Weights of a small mixture-of-experts language model, trained from scratch on English Wikipedia: 52.9M parameters, 4 picks a token.
Below are experts of layer 4 (counted from 0) of a mixture-of-experts language model. Rows are named router (the router's row for the expert), down (a neuron's output weights, with its number) and show model dimensions 0-159. Each number is 500 + 25 x the weight over its row's rms, rounded and kept within 0 to 999. Numbers have three digits each.
Before each expert's rows: "comes before" lists some tokens at least twice as common just after its tokens as in all text. This comes from a sample of Wikipedia text that the model never trained on. Tokens count by the router's weight.

# expert 8
comes before: "\n", "-", "|", "==", "The", "==="
router:470519518504521467493506512506492526483461456505466540491512450514476496529462537514484531497516511491501516516491470467517444477525475547478503469506507459496546484476541518510492515541473502489487457507530500523483475520538467489522494466535470516522528525526493479490509491516506489538500532520489513502459527495506500541501456520489518483460514527511514506512493531565541470488503492504482476454496496501487470475514511483504508533517489477499519498533539509496507463483509510
down0:461500513504547487535494476515489502517540478507522520506524483522501512526490475507502519506537469536480531527480501525477473481505450479494492563492520495470485446477494464515494477553540512532476507523465508480508530494482468504481522481499521475525496484508523509508508523515513506509460491511473484501507471513564489429536494516541518462500494454512476502521496496527494521461490525493499528541523482496474473504517535509516532496480463496495516523499492453530443511481496504
down1:476534517472516492520475453548506501468479521514484507439499540528491509468522490474492511521472506498503531483435455479516456465522500481456496472498497505486486491536511541467490470471497514509462511485477542498503510476511521519515492556488523471486482495518452486475491479530475492515505514487474528542486500497501448536510487470430469493491497479462519494482521511519499475510445515507520491528495461507491527515517471492503497478488484470529527499510495501518487522514510462

# expert 4
comes before: "|", "-", "\n", "==", "The", "==="
router:481489512494505465494503521550479494497513468511468544495516503502457470554504486489489534503529513460522530518491465475527470470538475549467529472511529458492506494512517469486496498518487520496497430512497481506507496525540473511502505500528464505549576550523504476484542501483509506543510534512514505508455510522527505501504460541477501513487508527477531515518508494522531466509496511511476479448501495488453490450506505508522499511517458516522520466521521495498505493512438488
down0:501522502518493489505492530456563499504501501535508468486509522481552507493516484481508507490516472464507468487505445481517491502487493503520463487522490486505468527498515441486485489495501488514550557460496515519542494495505479456513506511528470498481504485492493524462520464468456476481497494480508499472516465481507494510476495482512504472494477498503525517494516502491540499522502507502531522515439506528547551483505499476474480522483549512525510510516529512459521503512503499
down1:490454519494495540474475501518492500468516503556482500501513506524484481499466530487504551522516471509475512513534480506506521501518490484493500487505541496528529539537510536523495517481495533491534496508511485498403477496467472473469500524482524487454516511445494525494534511487524502503488464521540460479466505448473503456544499520525568568488518464502505541500474465510487481491483531507534495516496504472476494472499543517506486510530496511533483513500499518492448497486514512

# expert 3
comes before: " of", " in", " to", " by", " for", " on"
router:520472498524530506506567519520470474536485492487492516494491496518479477497485519557470488506528494502529506485485501486528506473522495527486500469495489462491539545435504473478475511514538518543542485446488479554484489587502458502506478490530517468546492476529524487458471477530493537486473506501496517510473523512490516482545462505515526470533447494493508483508477477497511496514507520506500525483458467466502494538505532527475515525490516495500508552525478509499522516502467497
down0:503525522521458477488534545538558565529522481499512506480460472527507507504511475491514533550441534529504481539480511477440489509494485506473509497542504481496513484503523497499478508461489475501498477450525443510449546515462516499503498437510522468531507515499518486510502492480438521464457516502492499479480511514536504561480516521478485488522509543516527493519463473523479481526498542523512553484501525455510476572521447491492515518483509495517529495493533488492503538505496521
down1:490530526548485523534500532575502513501533496499496527450479501509477478507474495488477481532487466509521536525477508501487477530484461508479521530445508516535464507464505511504487483509499492531541510537532485536479547497505512530479472478522505513539543458499519469513502498488471485484492545526522472532508457518509490529538490466493501469481504519532498520492471548534535520534473521487475528443532527537538470482511514531474498505491527469448491461451476490496505511472494533

# expert 25
comes before: " the", " a", " his", " be", " which", " he"
router:476469454508532519508504482515488489535508481528473497512515486521465507509495543514499517500518509469528507479475528485467503504455512500500543509478463490557501486492482478491491476540534531502499506521480502528498463489518473566523494479506498508525525492529491494488506477562486481524454495520504520538499481514503498514505516515449540469479485485470530506519467514545471503516523519499500523494477541488478509516529492493497476509519494491508498522483525531460547485535491540
down0:512535494501475477532477517482481513512507484496490505496499487482495527546487541493508476505495542478513487502451479505508528499469510533513458497487500501442499520511527473514446550462470525520496491460531512466570548520481510510451517495485546502513543531474496512489496520496494494540513505480495508509531475489495524508470535550490459522481500492482541559504459528544532535483492484492474453540463493496485510466481485506493533504561545518543501434469444557456503523526461499
down1:498511497502432515511523517521528478513467480574551517473470489531509539480480487505502547467508537465489515494422500478479533500534497471517553521472480507472500548507481482503462514508468509501504530508541489523409485492477505489497483523464491482488480501494489474488502551516472490500489545499504525514511499477518497515514510499554506485500469514514504521549503480483521508540510488497491467500556508488501501498456524495508526503557513544453499480496489536469479460529491469

# expert 30
comes before: ",", ".", " of", " in", " and", " ("
router:484498475540533515498514525539459499526496476488533499474499481515525498483519582548501498520512475509498530498496518476527501519516460489465522443488441489527536512462508492471474481552501466506488514498526464523484495507494525471540478498467490477534505469503493488499511458496498478478487481514496515509488508533498547522491445516491522487511499509487529506563497502505547486482504517476507537475454480493487497476519491478479486532518533477502502483466498515482507491521495478
down0:464531463512467461498489496495499513506505485503519528485512462493446483492412495512500468513483496475497497495492488493467518490527512469501515493492527521513477519481484492519495469499496479538451525529496471565413530517529481523461510554480501526521522459498515514452532504504495538528513544512501459482531498530529480502497494494535471449515490489498489517473478549483484516493460498529498479492501489469490495502509505544469490528472534489502525471508505478466483525506474437
down1:462507518507502481478565459518538515506473543537504492564476523457500521550504506521533494516514476474518535486459456507529508511499485547504503534490507532466485473501490491513543503494510486511524452477501485498349468484487460506496472520506532532515484509494489501490464511467477490520467508497503507478483522533504473478570469475496521474507517500516479520502495482483499459477499461521481469468476524497522492467514527491483508530485486512480490548519453508468516443529463516

# expert 26
comes before: " the", " a", " his", " its", " their", " be"
router:499520520535542528480498457510490554530482475511484544489482512484493502470513500501523503499461517440495516477489490465481498478515495523507521489527476512490463519522558504463507475549533482476494506500503522495489493508525504510509501535519450507533540524550519519472482526527486532538483535501538519542498518493536497502577510496492543494473453488451541524505483489535503399493501498478513508510510503482499496484517485473513516533471520523483520563479525494478564507525492465
down0:463493528503494486487546523488463509511493493476534495487463480503488457465507468476445501496538512516498515484551485516490506483508497499498496530517513505527512471486495455458499501497459483489503541510545500519455499467541531528487494561524518493511538492510526532489512465500490523510514486497510524487516514514462507503517535481524514520474465548536470487479513478496510478511532524488502493496453522499474506481518486484503542517516480538490517494512512525521525501534541517
down1:487575512473510484545513491527493522525511505524514495478536538465459500466513520499462508488486454479451472503496508499480515491509474488503501501508475505522500497471547511511454506530458506502501550494498485510534479511460509498471505536482479500476491479564523482527495481523475472481508513532464551467495505501474503494481448532500495433491520479445547501532522512526510499494524455482516525533490483489495464446515477519528531509505525533520554504498492503481515491536516471

# expert 10
comes before: " the", " ", " a", "==", " \"", "==="
router:487530524498513462508510491494427504520496492517505496483510511499491481528480513510493494520501483512518475506499512462465456489530508538492531513514474427525481539514526493484493480512481554526518452515492487514500494477483507490523496496460537517493548502535491528484519504515494536532502500498514530454497532502494444529551537520442502528496500443458542548497494508502466477480507504491487481516488524489496472503489544540484535507471506539476534542516503501449515487542438467
down0:517493485493512460531459492487501491501549469510476519477481500516517499501455467497517520503496512495496481514509467493485496475457495484519509496478542495479539524494507476519431488480529505497500507528530535499546544506495497561492530554513505460473518498548522524502487524464566485520482507484495511504466540518514490499488482504477499469514530498488510518512487507522483485523482485496503513507486466517540523486488485518476487506492510509457522510497531494436475515545520513
down1:538516484452517502490485484474526513473477507506545533523495531507524522556499496486511499535558526474487508535464556507515550515517493527468492548518526531489496519494497484454539520496517503506498503461521494516537501499521527509526490525547508488522505531536498490465490530477474491490450478504501461504447515528527508511473475506507511464504476565529504489556489478523512449508491491522518508496517530504465515536473488536474505481484468459505520502477520481519497540481490489

# expert 27
comes before: ":", " of", "==", " to", " in", " by"
router:455551539494497492494498484542474519496510479514483529473484503460478465529505507512482479541458516468538510493477513480501505505528463515460538503469492486521530526509526508489500472528532542470503420484489543481489505473516488532486489539481525486524509509523527483482500504506472527531478506525517513489465521515491493491536453529468534470503499470521496502532510484468511502510510486525475493482497495471422484495510560513485500520482492534474508502503453484506517465504451461
down0:520508501479534486509502482525481505468507511505502545509488563511505531513497490501509500494519554539524518509473458502546537468499500504499483502524525496464508490504489436502540434484494500526522510489529482491520541554506498489465473487491519472469472485494469525473496488514492498525492499494537517504530502504466511493526420484549510503497470525487457499486493493497482500547469504499510571517503519514488512484539539468544473509495518468492526497505485482469541495511483493
down1:500503464502499514462481525503493499513512533512457500514480527489533513480499478515483506549472485522493533493516485511491501534483520522498501489520494473513488518533497560537507449505517506513536497538559481529390461528494531496468490502520468491557460469496522507498523498496492489529461489464504546522487505467538494532539478504504544509518511448558521512471475518503515497515539501498459514445552488525510498506529495508500515461487518499540505525543466520485513478521508460

# expert 33
comes before: " to", " in", " a", " of", " by", " on"
router:479504502526544491517499447505495499468490510534514518522479506501445513557472525487522493530516529486504532497491483496478481496493501492479528521468511508482553537476492493507504502473527510460540500438532498501487461524511463510515487485481524484519479525534479494504501493536539522499467434509536527495490522515510471500459450501496480475530503508469519507528475521531496485537501487517508491468463475497506477566508518486498517494496516483499471512516478498477522480491498478
down0:567479531529465513522486499509513498519513513492517502521492473529515459485525478508484502492510497557451456474479509559527499529503495489472472508535494503486475514513477552520545514490480448543525526523499480502531475506503501461518487516531543519498484505463528522512485461467541455471479532487461470511526492519508504498505480494502508479511481457498489527522523505519499527486500494498473520502493495553467520490475499499511513516500516487516548509506523476517489546525512549
down1:504502490553501519482494558538524510477494474480477550489490461483516502502511504471478523467502507475523486471465547463508510507456474456496489506476506496497477503488514511496477483495513472506503501530520527516433478530512468497470493474504453522508498513510522519518486475478494479478489522490530514497513462522537467484475524531492511512503513498468528495466460511444502470501521482527529532482481491465532484505455513524530471511478482527534518508486510477486547502508476507

# expert 35
comes before: "\n", " ", " 0", " 1", " 2", " 3"
router:494490505510536497487509498507476525491491520508494530485515472530524456520483488528491492520512522481509509500468473494508486510508487488462498526470482483507487491506506530452424493510531487492516458477479462476497428502545489499513523540504482497567548495524489517476496487514532549526502496516478517506502482492495528547536457494446533491478484471526513528514525465507494514496477539486505463489493477493462454495528526489507497454471523474515472512533520489473509460528480473
down0:463530494496484486508517522508500524505514463488486482508496490505514525511482520488469494473542484539551535544487504456518505482535511470507493471504515504508509507476501522529511463546516513479520413526505510531472526503515498539511434481520538505479468503503523478476513516473503463476499513455567515513544514494502523473481482554549466489511500497460520506523494525463528471488514476479489530501464509530466516523503513502480500527487527467499496485534496468486511499482470518
down1:503450529539505503497502493542500520538523512461478466509492523511484481463493467486441489499512512508495505505528510507507493502474512510526486534504535498487507489506499508471519552547510508479532448511493536436564494494447494479506519490503525495523487520516492511513510487482480502486499525506479532492482557486445512476516530534526477529453474496489488485467485520524519533469506512487516519518526488479504489516519479527483518480528496499494505487520501489517512525531500509

# expert 34
comes before: " the", " of", " a", " to", " in", " are"
router:456524473524503450489474482528491470462541464521486512484504486515514459516460494570534506529489450507470528460483516515502447522593485509471540472490494479519497540488544527474488473522513494515515463494444513528503493504508499506479492497498517519527494478509505528497489478503527494520473518508496502504494488532507519514534443529444501470552527473470529520527487470484492495508484495508485531486517484510500485518500474519500507544515504499499489472505497507480524431536486490
down0:526554507524487484498494475491550503487462461515490520515478533504464501497495490521493456503538521538504466526464481483496475506533516529482486461506523465519511512505516464524511465517506489529467486502514544489538447511495511474448489519521520503497479541551493516498530496492469517459528469485510514500519532519433497518498459535483460504469503505508497505521530498536506472587486514484531502547519475480460523496500493511524451525489439505499492482481529522530500504458447478
down1:494498513477502549535461510500495486499522449520483537518518470507500466484491478514512497508515505547485455482442507498514511526461456473475478481519523482448531513519473464520503516491500523482527497471494481510567483511490484466497483462531528534454487505506496494472503496516476482468480540494505480521510462514494492473477524491504510518536497483523501527501487515489453533491494520524513513480484537572496535515467534502473520529473518514552461516445498482495502503440530511

# expert 23
comes before: "\n", " The", " He", " In", " It", " This"
router:455515501514515499505544497541478519546488518499521514518479472448495460513482517500493501512495488451491497489470501468478451524510499511493542496489498484483480550459500489504489510505516495498533484522528474536490464479489492549498470528498497501497495526516472485476518508512530495481468505543485497475480539480519533512497468516490531429511489493490491562533450447507482505485521536488473557477458470472512520511550572491468521504441534481465519470527508513488526460520484502
down0:508530504502480494478518552503482507535478488539484503510489479483483516527493470459554491540551492474498495498505495518488529486520483506484519529530509493490487509541549518487500505507524528515491464504491508528422456481468495476516501558475484534505479506541483487500497471512519474477449536491521507493488493477495474458499463486454510494484506471508457456510502481494508494464502471476527480440472474478458504539529485537484503549514469514492515499486500464486470488508495502
down1:523495530487480487504506497479525478528518473479544517504460511514479573511496508475499514479497466509479509495536498523460512516548473523497489488489521534527513524511511467498503499545522517495537469528468490513570465522556495446506460507494473495495534506478457530498481453467490506489540518492510486517554508518531477485493498541509527449535478488508464477486459521497513502511517503484509453518488506481468516512512547452536487507474527494472483509533506506497495498479508568

# expert 1
comes before: "\n", " ", " 0", " 1", " 2", " 3"
router:520475501475494469465481509482473495496516479455493514487501501491503440487505487518508487527516542518538512512481450500529481512504516474443536493476497467492461528514491519446449469497510480527485515510485514539487459524552457485499476511501498493497539482462471528466453488495501550483475482518506507537478528509531542561510437485486504524528446484490517519507495507472497510525501559496513485459463494499495487501509515486498520514483534475500494531510486506491577490528494455
down0:560517482505502522548491489486508524523508530513505490488521504485527520513527524517498514475486503517532481490485513527538491562463482493550474498512490525489495499484507542483478524537517477527496478512492484513472455490506485493523496481514478510481482493525543505480519482475534512484496499525456480519493477475463496492546555518495511514510492504493532463512538526538495466511507501470505481507500514510476492508499479504475528486495497495514503460437466500525542516517473460
down1:477492481507496513502470505483503470500502489527519459499501482528508503490513491445471493463502497520505458489496559482508522545494470538540493554529483511509521504490510513468513525502496498462514472470474537496510484494488487454516498484503519515519506475548484488504498486471527430498450519496504511495517495550504552464491506551518497486510488489472469472474506492512492480458481490486500488483537524462525442523519468539483510505499566522520501507496496554480504485492502501